Experts of a small language model.
Size: width 192, vocabulary 16384, 63.4M parameters.
Below are experts of layer 9 (counted from 0) of a mixture-of-experts language model. Rows are named router (the router's row for the expert), gate (a neuron's input weights, with its number), up (a neuron's input weights, with its number) and show model dimensions 0-191. Each number is 128 + 32 x the weight over its row's rms, rounded and kept within 0 to 255.
After each expert's rows: a language model's description of what the expert responds to. This comes from a sample of Wikipedia text that the model never trained on.

# expert 8
router [128 105 152 104 100 144 178  79 162 105 149 121 161 122 122  71 187  88 131  75 138 156  91 147 129 172 204  82 142 119  70 135 129 105 142 119  82 104 157 154 133  84  76  94 103 150 104  84 163 122 121 164 138 164 148 150 118 161 160 123  92 160 144 125 111 121 138  68 176 178 110 105 126 152 100 166  94  72 100 159 162 156 144 197 145 116  72 107 148 115 130 173 117 134  91 102 137  53 130 177  87 124 115 199 151 101  99 165 107 176 116  90 125 161  86 170  89 134 132 106 130  75 122 163 186 133 147 137 104 225 156  72 139 175 150 117 102 130 133 128 179 171 121 163 144 150 128 167 168  83  99 152 121  96 167 124  89 182 157 109 111 159 153 116 177 153 129 166 139  96 124 109 170 121 137 126 154 172 129  69 100 123 159 135 164 148 125 144 112 183 148 130]
gate1 [153 150 141 177 141 127 122 157 133  98  92 126  78 167 115  71 149 100 178  81 114 164 149 104 125 128  86 127  78 145 133 123 100 103 112 181 129  94 136 165  79 111  77  61 179 171 102 125 136 142  96  99 154 125 179 125 101 119 116 125 176 128 105 128 189 148 132 113 145 158 199 136 108 207  84 108  99  85 115 148  90 170  96 161 130 152 107 125 139 114 156 191 136 189 155 109 139 106 138 132 108 149  82 152 124 149 133 187 131 138 108 121 161 151 131 150 136  98  64 115 159 115  74 149  80 109 112 139 184 155 163 144 129 110 171 178 107 169 113  81 106 189 179  57 137 164 183 100 163 172 133 110 137 102 116 116  89 167 145 118 109 145 226 153 133  99 142 136 136  95  99 164 139 137 126  81 114 161 124 175 125 122 145 136  59 100 121  92 156 133  58 167]
up1 [ 91 197 114 195 130 100 126 170 184 132  67 147 159 120 136 118  95 139 154 166 134 116 154 222  63 168  99  98 121 117 133 127 106 142 124 177 159 143  79 131 126  91 180 162 157 136 142  94 125 105  54 105  77 161  59  59 123 132 157 165 114 104 145 127  80 147 150 108 150  91  83 129 145 125 149 110 110 191 178 114 152 108  88 102 147  72 136  94 155 133 139 124 136 145 138 160  87  77 131 104  88  67 156 167 139 133 137  94 122 159 148 187 126 133 160 146  93 194 112 106 129 150 175 122 130 119 136 134 103  84  95 109 130 130  89  88 176 106 166 125 145  97 138 201 168 136 125 102  99 113 117 100 162 121 146 104 112 183 125 168 163  67 148 113  73 126 150  76  55 156 121 131 112 130 126  93 109  96 123 132 127 135  87 187 168 171 130 111 148 141 108 169]
Description: Hyphens and Romance particles. Hyphens and dashes joining compounds, codes and ranges (Franco-Thai, ISBN digits, SP-237), plus Romance particles like de, La, del, d'.

# expert 28
router [ 79 141 100 116  99 159 205 131 122  91 108 104 128  92 102 120 168  56 127 101 141 137  97 163 183 147 133 111 135 181  92 125  84 177 173 132 102 111 178 122  94 106  96  98 162 179  90 128 129  97 144 145 132 129 150 116  73 165 127 113 107 132 184 159 127 114 154  78 120 161  79 128 182  91 126 140  98 128  85 117 106 197 157 126 195 128 103 135 135 104 117 141  87 153  87 150 125 146  97 164 124 128  78 155 185 154 143 120  75 115 168 106 141 187 137 169 122 111 155 176 126 103 129 194 197 135 162  90  97 170  90 102 106 139 135  55 100 135 101 129 128 173 115 162 165 163  79 184 165  97  85 137 161 157 176 173 101 159  83 137  81 161 153 123 191 150 125 151 110 109 128  88 151 153 112 158 119 160 192 102 153 173 136 149 118 131 155 105 119 157 174  91]
gate1 [ 69 111 224 125  78 188  81 104 132 131  93 169 118 144  90 109 122 147 117 143  95 125 168 135 109 110 191 105 156 159 177 153 104 130 159  91 134 140 103 117 134 115 134 108 183 114 120  95  85 136 108  55 117 126 117 122 118 121  99  95 140 126 125 175 133 104 110 151 102 121 139 155 128 102 186 129 106  58  95 156 127  62 168 145 132 164  82  72  90 183 144 140 123 138 151 126  87 106  97 161 138  87 113 128 117 129 137  96 145 139  88 143 128 112  79  66 132 132 115 113 110 132 208 116 142 178  86 153 119  61 135 107  78 123 137  69 164 110  78 161 199 160 155 143 123 100  80 146 177 127 147 122  79 128 127 190  89 165 155 203  98 197  95 110 125 119  88 127 122 129 108 153 114 119 127 118 131  58 139  77 123 140 156  67 139 118 185 110 128 148 158  99]
up1 [ 84 114 139 123  86 146 128 120 119 178 114 172  97 128  90 112 139  88 148  84  98  53 128 131  77  72 102 128 110 162 221 170 148 107 107 150 141 146 104 101 129 105  88  99 178  51 146  92 128 139 136 113 131  98 137 136 154 145 155 136 158  79 130 111 145  71 120 111 139 103 142  99 140  66  44 101 139 159 127 139  62  77 139  92 136 107  95  99  97 132 128 182 128 107 174 148 107 120 196 159  96 145 134 127  98 166 115  84 143 122 178 135 107 106  64 112 171  80 144 177 144  99 137  80 132 175  84 137 149 125 171 101  65 127 122 135 143 155 153 169 171 104 114 149 158 127  77 123 141 115 142  98  47 181  82  79 138 137 139  70 159 163  90 136 156 101 109 142 175 122 136 148 170 175  83 169  81 100 112 172 155 132 140 123 135 108 170 134 138 106 103 132]
Description: Capitalized name onsets. Single capital consonants or digraphs opening proper names, often after of, in, and, by, as in of Ch|urches, in H|avana, Kh|ottabych.

# expert 37
router [ 75 105 130 134 164 126 178 126 155  58 135 145 186  95  82 113 160 104 130 118 166 147 109 124 146 156 169 123 151 147 106 135  81 105 198 137  82  96 161 123  98 142 106  69 147 144 145 155 186 116 150 150  90 110 131 126 119 202 150 151 101 114 168 177 131  76 167  84 167 132  79  93 142 108  90 133 131  97 132 104 156 138 114 122 150 134 116  81 124  76 158 152 116 226 151 160  90  97 105 178 119 110  99 185 127 133 131 132 110 111 139  96  95 167  97 163 101  86 137 145 120 127 161 174 125 148 149 126 121 158 125 127 118 146 175  58 118  94  41 158 127 112  90 127 164 165  90 168 165  94 108 108  72  77 109 146 124 139 105 152 111 179 159 171 155 138  89  94  79 119  89  93 157 103 157 145 118 171 157  99 166 155 143 162 102  76 177 175  70 130 132 176]
gate1 [108 109 114  93 116 136 178 134 135 148 127 135 102 115 151 157 131 136 129 156 168 115 137  96  90 131 102 135 134  88 117 122 179  96 143  66 130  69  71  79 161 120 175 153 110 123 170 145 148 106 147 115  83 109 161 114 162  91 163 126 162 140 157 147 190 102 219 115 104 115 155 151 109  88 120 118 127 125 130 116 165  78 171 125 113 159 131  99 119 190 103 181  95 189 138  98 108 121 133 140 157  86 114 157  95  76 123 155 150 126 113  77 102 212 126 142 155  88 120 167 173 161 164  97 129 155 137 124  47 180 129 103 174 164 106 140 165  88 148 101 109  90 104 102 119 109 160  44 145  83 176 175 140  85  73 173  84 164  83 161  94 128 110 167 122  74 127 165 138 180 148 129 148 124 148 170  75 115 103 143 126 137 117 138 212 103 156 122 135 121  78 131]
up1 [153 149 133 183  85 137 163 105  69 161 136 198  71 166  93 164 118  62 128 185 158  23 149  81 206 151 139 147 123  77 152 142 129 185 111  82 121 120 149  69 164 134 162 159 157 149 155 141 130  65  70  93 146 165 148 104 121 149 102 139 135  89 146 116 144 117 139  71 104  86 152 142  92  96 177 179 117 116  95 141 105 134 127 128 157 168 123 154 109  99 130 127  89 142 160 117 132  67 173 155 117 128 104  90 164 142 115  70 130  91 154 139 131 179 128 119 153 137 158  83 145  82 138 134 104 114 162 142 121 159 138 103 147 139 117 117 152 131 155 105 102  91 186 157 128 192 104  57 162 135 143 125  86 130 138 157 143  39  76 177 111 127 172 148 112  87 127 133 138 148 114 126 181 119 102  78 117 185  92 119 109 115 150 171  93 115 109 132 136 137 143 148]
Description: Works and competition nouns. Nouns for albums, seasons, games, rounds and matches in sports and music articles, such as album, season, final, round.

# expert 9
router [121 134 130 107  85 132 168 116 145  92 135 136 165 149  91  79 143 107 115  85 149 152  76 146 151 161 152  58 139 145  98 140  82 143 155  86 121 111 149 123  94 106  40  95  85 110  79 114 176 112 131 136 122 130 163  77  75 211 183 137  65 137 147 166 122  91 127  92 148 118 119 115 163  95 130 153 132  88  95 115 134 192 144 157 169 104 126 113 187 123 131 117  51 162 123 149 125 117  67 156 109  72 111 165 130 101  79 160 126 102 149  58 106 130 130 138 100 105 175 123 117  49 160 173 142 140 138 103  89 153 130  65  89 115 138  86 124  96 118 159 118 176 118 194 157 151  87 192 161 109 114 123 103 107 149 148  95 132 154 134  96 169 138 155 119 147  90  81  89 116 136  59 165 143 130 164 105 154 156 111 136 157 176 133 105  78 119 163  82 137 151 149]
gate1 [162 109 173 166 127 136  81  93 126  94 104 157 190 109 153 105 136 102 136 130 124  93 113 119 167 169  95 120  89 135 163  86  86 172  88 104 129  90 143  75 132 129  90 114 121 162  66 146 146 159 119 180 169  99 140  95  96  82  93 103 123 126 140 107 114 140  90  84 146 125 153  94  79  94 105 118 139 198  51 166 119 110 124 160 110 111 127 183  81 139  86 138 130 121 140 174 167 145  97 141 104 151  99 160 153 124  86 165 126 118 136 160 118 155 108 173 128 101 147 151 134  68 155 116 145  95 151 186  71  52 157 107 119 157  88 124  98 138 162 103  83 102 239 137 125  57 102 125 182 116  88 128 141 146 116 158  88 112 179 188 135  27 115 162  94 129 128  64 121 133 128 134  88  88 106 128 125 120 134 134 121 154 126  92  99 100 163 136 109 140 172 136]
up1 [ 76 163 187 112  82 149 216 169  90 113 101 100 117 191 137 114 143  93 104 125 125  99  45 149 114 185 153  69  92 105 163  96 127 110 139 152 122 167 127 159 102 179 142 155 157 138 151 134 146 131 124 108 114 189 154 153 155 138 161  87 143 164 151 140 101 129 130 125 124 164  85 172 120 127 140 113  84 126 191  99 166 119  79 151 130 112  95  44 129 118 171 147 116  67 131  73 139 144 171 133 155  97  62 165 133 152 111 140 116 118 129 108  94 145  99 131 155 145 150 133 129 126  74 226 153 169  93 115 170 162 158 131 137 159 168 137 137 141  67 153 133 106  67 136 167 175 142 114 141 118 159 111 137 157 164 154 174 162 178 131  92  97 104 121 158 112 145  85 135 136 163 157 202 144 127  90 139  97 126 144 105 121 111  99  89  71 140 136 105 144 156 196]
Description: Words before numbers. Prepositions, month names, spaces, dashes and punctuation right before a date, year or figure, such as released on, June, 1989–.

# expert 24
router [ 95 116 116 141 102 148 219 109 113  85 121 119 101 114 117 113 152  93 105 103 164 176 109 191 183 187 135 148 146 196  69 143 115 146 153 114 116 106 190 108 122 116  96 121 125 153 142 149 137  91 124 168 165 111 187 165  78 131 134 173 108 165 188 184 134 105  96  97 131 156 113  83 187 106  95 159 128  97  81 102 140 165 138 156 158 110 124 127 137  54 111 177  65 150 167 140 130  92 118 170 118  86 153 123 157 138 162 171 112 102 163  37 170 132  92 152  72  98 130 172 112 130 143 174 140 128 165  99 143 143  90 100 133 148 195  98  99  96 122 145 161 176 132 155 163 133 101 162 134  97 117 143 138 124 164 183 108 200 114  99  86 126 136 113 127 160 126 127 146 113 115  79 139 171  90 111  99 155 177  72 171 159 151 126 146 143 163  87 117 164 144 104]
gate0 [150 108 129 173 147 198 181 101 144 144  86 105 145 143 127 143 117  78  99 156 129  43 183 180 109 146 157 121 163 226  97  98 119 161 107 149 109 164 115  88 167 100 123 171 129 162 109 127 107  47  90 120 123 148 174 123  99 127  98 102 136 128 139 122 172 179 165 155 142 149 139 132  93 174 120 160  76 101 151 103 125  83 185 185 171 201 106 128 173 141  98 125 126 183 199  90 135 176 121 121 101  95 201 165 154 139  59 172 134 103 126  88  82 121 130 140 178  68 135 138 144 116 158 154 152 139 172 152 126  96 117 127 142 132 139  86 130 112  77 144  66 129 151 110 111 138 125 124 165 172 121 138  97 120 104 117  67 103 110 123 134 114 138 107 149 144 141 152  81 127 112 109 133 125 150 167 120 193 176 150  95 151 163 117 142 114  76  97 116 125 174 150]
up0 [129 118 118 135 104 144 168  94 112 153 158  93 167 118 166  57 175 163 135  98 115 170 139 120 166  79  62 115 110  95 165 180 159 128 180  77 129 120 153 206 126 129 131 152 176 128 192 125 171 129 187 212  94 107 180  83  88 128  92 133 125 146 123 143  67 138 116 111 118 156 147 167 145  74 135 103 144 127 119 166 125 145 106 162  78  67 146 101 118 115 135 138  83 111 119 157  78  99 134 121 134 173  83 129  86 122  84 122 112 180 125 174 174 159  76  90  83 117  78  88 151 114 128 124 160 106  70 132 119 142 168 112 110  97  70 122  85 105 121  69 155 139 145 114 107 113  85 154 113 141  98 143 173 118 113 176 162 113 195 130 106 107 148 146 101 113 140 135 141 138 100 197  54 137 147 125 146  89  71 114  67 122  89 119 116 115 121 137  95 117 124 169]
Description: Capital word onsets. Single capital letters opening names, often after "the" or "of", in taxonomy and foreign names, such as K-uch, -P-uch, (C-ope.

# expert 49
router [ 68 138 145 106 148 177 152 143 124 111 161  92 140  59  84  65 146 103  80 118 135 144  94 155 137 147 183 104 163 190  89 135 130 142 172 141  60  96 167 143 116 166 142  82 108 150 115 145 185 120 156 163 149 106 161 163 118 206 135 139  92 138 159 145 105 117 174 139 134 126 112  97 174 129  95 142 158  81 137 145 148 150 139 157 188 114 119 103 162  84 114 191  94 162 148 133 120 114  98 110 116 102 104 155 139 140 102 145 115 131 120  90 160 166 130 143 124 123 142 185 141 110 175 153 112 116 163  94 131 182 107 132 104 128 182  54  79  93  73 135 161 165 134 159 156 180 130 143 171  89  99 151  65  47 142 158 129 138  92 216  82 170 157 151 150 128  84  88 106 149  97  98  88 138 146 157 118 183 140 125 152 156 147 172 104 106  86 156  80 153 113 146]
gate2 [ 64  87 155 148 114  84 153 141 140 167 101 119 141 162 110 115 145 111  94 182 103  77 118 201  95  90 168 119 111 183  94 116 113  99  96  57  68 176 107 136 105 116  97 150 159 139  92 128 122 114 121  98 132 143  40  96 151 140 111 168 156 146  74 171 105 145  96 142 156 115 117  81 124 128 130  99  92 101  97 167 120 129  72 167 161 126 158  91 165 152 132 142  78 128 148 119 187 166 100 147 144 132 101 162  86 127 122 118 118  94 134 126 206 148 132 109 164 111 145  54 158 120 178 144  62 152 112 129 107 148 101 132 138  99 107 108 145  96 181 134 149  64 115 145 113 130 119 141  88  53  86 128 136 115 100  86 179 123 113 145 131 118 188 133 127 141 112 171  87 195 126 118 133 134 146 162  90 156 131 194  54  96 111 159 130  77 169 140 163 125 104 183]
up2 [123 162 197 133  99 110 109 123 127 104  72 146 173 136 126 135 172 130  96 143  77 118 128 150 170 121 105 155 102 155 171 121  74 100  99 162 122  79 129 158 173 168 171 143 152  86  98 142  98  97 115  94 108 105 154 196 135 108 162 106 133 143 138  63 157 104 111  79 100 112  75 114 175 158 179  98  90 162 105 153 126 107 168  83 155 200 150 176 111 131 156 121 142 121 190 101 103 150 117 147 132  89 108 130  76  99  87 174  74 169 133 109  80  82 208 147 121 118 178 132 118  90 116  69 134 186 136 130  73  94 125 136  94 126 113 190 111 139 116 146  60 173 127 111 122 106  99 132 162 115  93 127 161 123 183 114 177  89 153 177 125 141 117  99 162 174 137 208 125  92  98 132 140 130 123 123 149 121 132  78 171  90 140  93  97  97 111 125 122 137 128  63]
Description: Numbers, months, durations. Digits in table cells and figures, plus month names and time units, such as 4, 87, December, minutes, weeks.

# expert 44
router [ 90  96 142 126 149 179 177 115 139 109 189 103 150 101  91  80 151 128 129 130 137 119 106 151 164 171 174 115 186 147 105 127 105 150 135 119  88  51 138 137 118 130 116  97 122 147 120 162 131 120 130 155 132 161 183 146  66 173 181 116  92 158 168 170 148  84 154 108 147 120  94  90 142 104  97 127 141 116 101 172 133 202 173 134 152 134 137 138 181  77 101 218  87 158 114 108 129  97  80 131 119  76 120 124 144 177 129 150 104  41 140 112 128 142 130 203 129 120 141 187 146 129 133 137 159 153 143 100  91 145 145 117 124 153 141 101 134 150 138 129 114 169 140 150 181 197  87 162 158  66 123 145 115 107 149 173  72 111  67 133  85 138 130 163 120 113 100 105  96  51 121 102 136 133 137 184  77 195 146 146 149 138 173 187 126 122 125 166 121 161 179 168]
gate0 [130  77 107 169 112  84 131  58 102 100 141 119 119 100 143 114 170 108 185 125 147 125 127  60  98 149 144 137 135 136 167 139 144 133  91 162 176  83 176 156 109 194 133 136 188 104 127 123 112 100  99  82 134 102 116  82 107  93 153 127  93 160 113  90  72  95  92 126 108 147 122 138  82 107 112 106 147 206  99 128 116 141 143 137 151 123  91 111 172  79 119 125  68 109  81 144 121 143 157 150  89 123 109 139 120 148 133 118  79 125 111 105 145 134 193 104 166 115 108 103 140 131 124 108  98 135  94 148 173  75 115 127  57  78  92 120 147 155  89 155 108 123  99 121  72 201 151 108 138  43 153 167 139 111  66  73 100 150 197 173 123 120 123  96 115  98  30 137 106 123  91 122 127 131 125 100 147 134 152 168 148  59 127 150  83 183  95 137 178 142  95  99]
up0 [ 93 132 185 111 132  96  93 115  86 115 124 156  74 173 145 163 156 109 110 109 165 106  99  99  81  70  56 164  95 155 179 130 155 155 125 175 154 128 129 109  77 129 109 131 110 129  70 158 158 134  81 167 129 192 130 144 150 159  97  92 177 134 161 112 206 116 134 114 166 103 178 142 153 141 167 161 124 101 104 135 123 123 147 149 166 131 129 145 111 146 144 175 156 107 105 140 140 139 112 110 117 131 141 134 108  69 109 154 155 186  77 109  81 176 151 175 118  87 136 108  63  67 124 117 103 163 123 114  96 103  99 107 105 102  96 114  80 127 132 112  97 121 126  90 137  99 166 178  74  88  92  92 146 134 165 119 170 133  51 140 119  49 123 174  73 140 156  52 122  82 111 126  92 136 155 128  98 135 164 160 115 140 203 141 189 156 140  87  90 124 163 119]
Description: Countries and nationalities. Country names and nationality adjectives, especially United States, US, U.S., American, German, China, often after in or of.

# expert 10
router [ 92 116 122 162 106 175 140 126 166 111 175  88 165  81  51  75 159 109 113 143 164 127 119 174 136 129 188 133 145 160  93 172 106 133 171 164  96  82 192 141 103 147  99  63 144 165  64 175 157  90 149 122 130 120 162 154 111 161 158 141  90 124 183 165 112  50 185 140 149 154  97  99 155 108 108 145 154 111 117 132 120 151 173 163 195 131 134 120 186 113 153 149 121 154 115 142 142 135  64 133 114 142 114 209 159 133 138 126 115 104 138 103 145 150 130 161 105  65 177 144 177 131 142 160 143 178 146 147 130 164 114 100  75 128 139  77 127  78 114 149 155 134 144 168 173 159 107 207 186  88 118 110 116  74 114 182 112 175 118 133 131 183 152 129  90 137 124 123  92 127  99 101 140 124 168 156 116 167 145 114 180 139 144 163 112 114 120 180  71 122 145 158]
gate0 [141 158 158 125  97 110  95 108 143 175 126 167 122 117 126 133 123 140 202  86 137 128 121 126 139 129  99 142 143 163 102 139 110 151  94  93 140 120 101 218 103 125  73 143 149 170  94 115 135  78  94 165 148 132 170 106 110 163  86 117 102 100 129 133 144  70 134  50 106 216 124  85 159  82 218 156 120 102 129 138 149 143 135 169 147 121 144 124 101 156 177 137  99 134 136 107 101 145  95 169 122  67  97 161  88  89  69 108 118  86  87 142 160 114  93 135  72 136  88 132 126  98  91 135 160 152 131 117  59 182 168 126  97  98 112  86 101  76 192 129  83 102 154  97 151 164 121 132 109 132 125 164 158 114 130 131 140 176 134  75 201 164 167  94 180  93 111 164 114 149 130 184  73 154 180 120 115 165 122 118 106 152 160 148 148 129 161 159 184 109 112  96]
up0 [129 148 189  90 201 159 112 111  86  89 119 162 126 178  90  98 127 129  86 136 153 118 140 149  86 142  79 143 156 186 181 124  62 119  57 109  96 114 121 126  85 123 138 144 172 154 121 156 151 101 114 172 129 112 132 229  94  89  81 138  79 106 137 147 102  84 179 114 147 171 120 148  85  90  67 151 126 133 170 165 131 126 104 140 134 131 184 148 146 148 166 152 119 119 128 132 115 122  83 128 142  94 152 150 167 158  89  82 131  66 137 105 178 163 138 192 128 143 175 111 170 147 157 117 169  86  72  77 110 168 112 156 152  99 124 102 107 130 117 137 164 149 133 140 131  66 149 149 177 124  82  91 153 106 110 116 180 120 130 139 125 103 184 124 144 146 139 168  99 149 116 101  92  43 139 109 173  96  78 145 178 110  96  89 160  97 134 172  98 116 103 143]
Description: Year digit continuations. Trailing digits of years and numbers after a split first digit, mostly in table cells and dates, such as 2|014, 1|998, 1935–|36.

# expert 62
router [171  99 119 103 130 192 126 119 120 141 145  70 121  91 114 118 177  39 111 133 160 148 126 160 142 139 188  78 129 124 128 167  66 171 172 140 149  63 144 184  80 112 120  46 108 159 144 139 170  98 113 168 138 168 132 104  78 150 151  83 103 189 144 143 144 109 152  67 151 114 102 136 151  90  76 134 111  51 107 129 128 147 153 138 141 149 146  92 136  74 143 134 103 143 136 118 115 106  68 141  87 119 116 142 167 101 106 192 125 149 120 111 155 160 119 133 137 110 144 174 133 122 146 163 198 174 178  72 115 196 111 109  86 158 170 101 135 124 134 134 156 174 165 175 138 142  92 136 148 104 110 155 138  77 141 132 106 122 134 109 104 200 187 140 150 158 117 102 130  83 123  75 150 152 167 165 111 156 158 123 129 131 179 136 154 148 129 158  81 195 155 152]
gate1 [148 137 146  92 152 137  82 116 176 112 146  88 152  81 157 115 154 151 127 157 108 181 159 127 209 119 104  91 104  98 158 159 138 106 119 162  88 129 129 105 120 123 133  84 119 130  83 144 210  99 138 180 206 146  76  87 171 155 167  54  96 125 177 106 170 137 126 154 118  86 110 141 151 137 162 157 149 163  90 145 152 142 174 120 191 151 172  58 130 164  92  73 120 149 202 152 156 149 126 107  84 122 139 144 197 138 161 177 129 170  94 131 151 163  78 102 156 150 141 119 165 159  93 199  94  48 148 115 163 142 138 148  67 105 134 156 169 124 183 134 152 116 148 117 109  96 117 102  97  92  88 183 134 115 131 113 155 123 147 116 163 114 139 150 135 136 133 131 190 113 147 153 127 108  87 141 108 126 128 157  98 175 130 153 140 130 122 186  99 103 180 150]
up1 [ 47 134 157 121 128 188 161 115 137 190  65 142 144 139 116 152 149 133  75 135 119 138  89 135  85 111  94 114 113 129 107 100 163 119 108  96 105 108 140 168 126 105 120 148 171 121 130 127  88 167 136 141  81 157 108  89 165 184 111  98 120 115 174 148  74 102 145 119 142 148 160 117  83  90 122 194 122  99 108 113 144 114 184 104 154 141 136 158 150 121 112 109 133 101 167  94  57  87 142 142 199  97  48 178  91 101 133 131 154 176  79 101 146 149 188 139  98 160 127 119 185  97 183  70 188 119 164 108 117 165 168 114 199 160 174 107 102 123 134  84 108 177  89 124 118 178  99 133 109 134 117 138 110 123 143  93 151 115 141 185 111 115 139 149 116 153 120 149 153 173 131 104 127 169  95 174 142 122  69  90 161 128 126  81 174 150 188 144  90 133  69  79]
Description: Coordinators in names. Conjunctions and prepositions joining nouns in names and fields, mainly and, of, for, or, &, e.g. Textile and Industry.

# expert 7
router [ 95 133 151 105  94 111 226 122 176 158 165 117 155 116  61 123 126  81  72  80 124 150 100 145 170 170 180 100  97 150 116 135  75 113 174  89 119 124 139 169 139  84  81  96 108  97 116 131 160 113 122 119 120 177 172 179 133 173 157 139  42 160 184 120 101 128 131  89 112 142  84 131 135  90 101 113 124 122 117 154 125 163 155 189 184 128 100 115 101  73 157 152  93 155 175 131 131 100 108 195 111 127 132 167 154 136 133 172 128 143 137  64 125 141 147 144  99 123 160 143 149 113 152 136 115 141 108  94  95 145 160  58 104 156 135  71  70 106 103 141 171 203 131 162 158 158 109 151 169 103 129 170 109  90 147 148 109 143 130 143 157 125 142 141 126 188 178 114 157  93 141 140 136 126 173 103 118 162 136  92 191 163 150 164 181 129 171 143 113 196 167 128]
gate1 [ 91 193 134  70  82 164 176 129 132 158  86 179 103  79  60 165 129 107  50 129 125 107 111 111 138 198 112 113  67 112 102 137  85  89 107 173 142 121 158 132  81 146 110 122 105 116 120 188 170 115  98 110 120 147 152 121 166 106 149 174 120  99 166 145  82  88 125 126 109 108 111  87 112 116 119 143 162 127 134 129 172 161 132  73 145 146  98 107 114 184  97  56 173 164 168 182  93 148  92 187 118 166 101 122 126 121 157 190 144 100 100 152 129 121 125 150 133 150 118 123 118 137 164 112 130 108 158  96 102 145 121 149 142 167  84 147  65 128 135 125 134 159 145 137 150 122 117 177 139  85 116 139 118  99 131 161 121  96 102 237 176 116  62 107 124 117  78 151 142 132 146 150 110  56  87  92 128 160 105  83 107  68 106 129 116 135 165 138 137 172 204 139]
up1 [ 51 137 171 132  74 158  86 106  86 104 114 118 141  98  56 133 164  75  99 157 198  78 175 121 139 139  69 140 104  74 183 154 153 113 113 148 109 151 138 114 106 123 114 106 154 130 140 124 122 109 118 209 153 112  84 132 112  75 152 108 145 157  94 191 183  51 127 164 153 117 102 128 150 138 187 134 191 152  80 110 165 180 187 110 165 102 103 184 139 190 140  80 143 129  83 150 152 130 179 129 162 123 116 151  98 174 153 165 102 144 141 118  86  67 165 123 175  99 187 128 165 137 179  90 141 128 151 125 134 144 148 160 133 132 117 141  83 105 151 108 164 155 113 132 137  86 144 115 118 142 152 128  76 159 168  82 138 119 144 146 121 107 117  85 169  75 136 132 145  98  97  96  71 124  93 113 141 141  89 112 126 102 132 150 124 102 162  76  96 173 135 154]
Description: Word-initial verb stems. First piece of a split verb or adjective, often after un- or to, such as comp(elled), dis, unsat(isf)ied, accompl(ish).

# expert 53
router [ 97 129 151 138 161 127 153 138 179 118 225  73 142  82  71  99 180  87  84 136 139 131 121 163 172 151 172 120 145 163 108 168 101 179 169 126  73 104 152 165 123 134 108  98 190 184 121 115 156  92 120 185 135 135 118 176  85 167 148 135 101 120 171 158 137  85 178 134 123 109  68  84 144 109 114 152 154 119  78 175 160 136 166 205 164 150 127 109 147 143 127 163  69 162 143 120 143 106 116 155 108 120  90 137 149 131  97 142  92 100 162 100 140 160 111 166 107 125 145 146 141 147 170 153 129 153 125  92 143 150 128  84  88 118 140  65 115  96  95 116 120 138  99 149 153 193  97 172 147 121 134 190  81  75 215 136  98 131 135 168 124 166 126 136 121 113 135  91 132 115 113 109 124 188 149 178  87 135 137 125 124 126 154 175 107 110  88 167  60 139 182 176]
gate2 [138 117  98 158 166  82  68 137 128 150 119 142 158  91  99  95  84 148 107  37 161 130 137  99 134 156 150 149 154 148 119  80 115 173 119 117 123 126 112 108  78  92 114 119 181 100  73 101 133 171  89  93 167 102  66 114  87 197 154 108 105 151 136  20 132 133 187 143 120 142 107 156 120 159 122 112 182 121 176 129 133 169 136 146 138 132 132 161 146 121 101 167 118  40 142 129 146 168 122 154 111 102 186 144 125 161 168 123 148 185 172 168 100 152  85 149 119 154 129 116 135 160 147 151 144 109  86 137 174 120  97 132 131 104  56  76 131 154 123 148 103 122 126  86 113 153  86 102 119 125 154 174 108 143 152 108  99 143 164 127 111  74 103 106 100  98 110  90 138 150 131  86  87 165  78 150 105 100 180  93 130  83 163  85 141  91  63 101 134 175  75 181]
up2 [133 126 118 142 173 112 189 154 140 101 101 118  92 190 142 133  47 104 173 153 118  70 107 150 150  77  94 146 164 114 131 149 168  95 167 157 137 156 157 186  83 147 180  97 150 169 117 163  99 126 122 141 138 103 116 109 113 110  89 108 110 159 146 150 119 102 150 172  44 116  77 142 134 122 106  79 139 110 124  69 114 147 167 168 113 115 110 143 149 153 104  87  97 106 173 109 105 157 134  57 138 124 201  94 123 156  89  87 168 113 150 140 122  73 149 156 118 162 156  96  75 117 147 107 125 143 136 132 131 120 133 120 132 171 153 172  53 186 167 166 135 137 107 113  59 178 159  94 148  85 102 107 109 158 177 137 121 102 138 129 147 118  67 198 126 156 173 131  92 107  57 124 131 110 126 147 164 125 150 203 185 149 154  55 113 108 155 126 118 132 141 135]
Description: Number digit pieces. Digit pieces inside years, statistics and quantities, especially later digits of split numbers, such as 1483, 2,402,273, 900 species, acres, century.

# expert 0
router [ 98 121 109 112 128 132 184 143 166  67 191 142 153  83  79  76 138  84 133  94 176 147 131 132 131 104 164  84 169 136  92 168 104 100 164 129 147 100 177 192  61 123 137  80  80 133 120 168 130 131 137 143 127 145 137  71  72 155 131 149  95 102 182 205 128 111 155 120 132 123  68  97 173 105  87  86  98  85 108 164 132 130 158 134 157 124 160 103 126 106 117 141 115 105  77 129 114 127 127 166 125 136 123 183  96 157  97 156 144 131 135  55 146 136 122 120 187  62 132 161 153 110 174 140 133 189 170 158 110 162 139 137 121 131 144  96 142  83  89 121 131 155 134 141 205 161  96 167 128  89  88 121 150  68 107 169 123 172 100 172 109 101 157 150 182 125 162 136 172 106  89 112 148 112 160 134 121 211 129 148 133 113 177 171 109  98 147 170  77 139 147 165]
gate0 [155 100 113 157 137 119 173  69 168 106 104 115 108 109 136 156 147 120 137 144 149 122 127 137 160 131 119  97 133 167 167 113 124 139 100 132 144 106 181 120 141  65 105  95 115 105 118 137  88 156 125  60 136  60  61 120  94  93 134 120 121 152 102 155  90 131  83 131 150 119 113 144  85 109 161 130 150 124 112 109 121  89 103  98  80 156 136  91  96 117  96 108  99 111 149 138 202 158 110  77  82 140 118 205 129 150 154 187 158 128  93 123 164 119 140 151 128 169  90 107  89 111  82  93 165 149  98  93 132  89 111 204 153  83 154 160 124 151  65 126 140 172 131 138 139 149 169 174  96 127  74 146  72 128 139 126 108 164 156 162 170 180 101  68 142 117 163  67 214 107 141  52 152 154 182 120 158 145 112  95 116 106 181 118 136 100  70  81  92 159 111 192]
up0 [118 104 129 151 136 102 149 137  87 132 104 135 155  99 160 128 157 139 149 139  94 142 140 143 172 172 174 120 202 202 109 106 193 166  65  44  91 103 139  83 120 100  78 138 114 151 101 122 185 130 168 138 139 168 169 139 113 156  97 112 166  88 151 138 140 238 150 120 160  92 126  92 143 156 100 112 128 135 113 194 138 109 126 144 124  87 160 129 103 105 155 150 150 144  76 156 165 147 104 118  80 105 171 118  89 164 153 153 155  70  84 101 171 123 148 121 138 120  99  95 140  77 132 127 156 124  92 160 178  85 148 137 107 140  83 118 111 172 146 125  60 115  99 155  84 152 174 159 144  82 126 123 131 147 106 172 121  78 155  62 148 186 125 177 189 164 142 185 117 140 131 151  93  77 115  84  97 119  94  94  89 117 106 136 127  86  98  92 147 130 135 109]
Description: Infobox field labels. Field labels starting lines in infoboxes and taxoboxes, such as "- Species", "- Genus", "- Location", "Personal information", "- In office".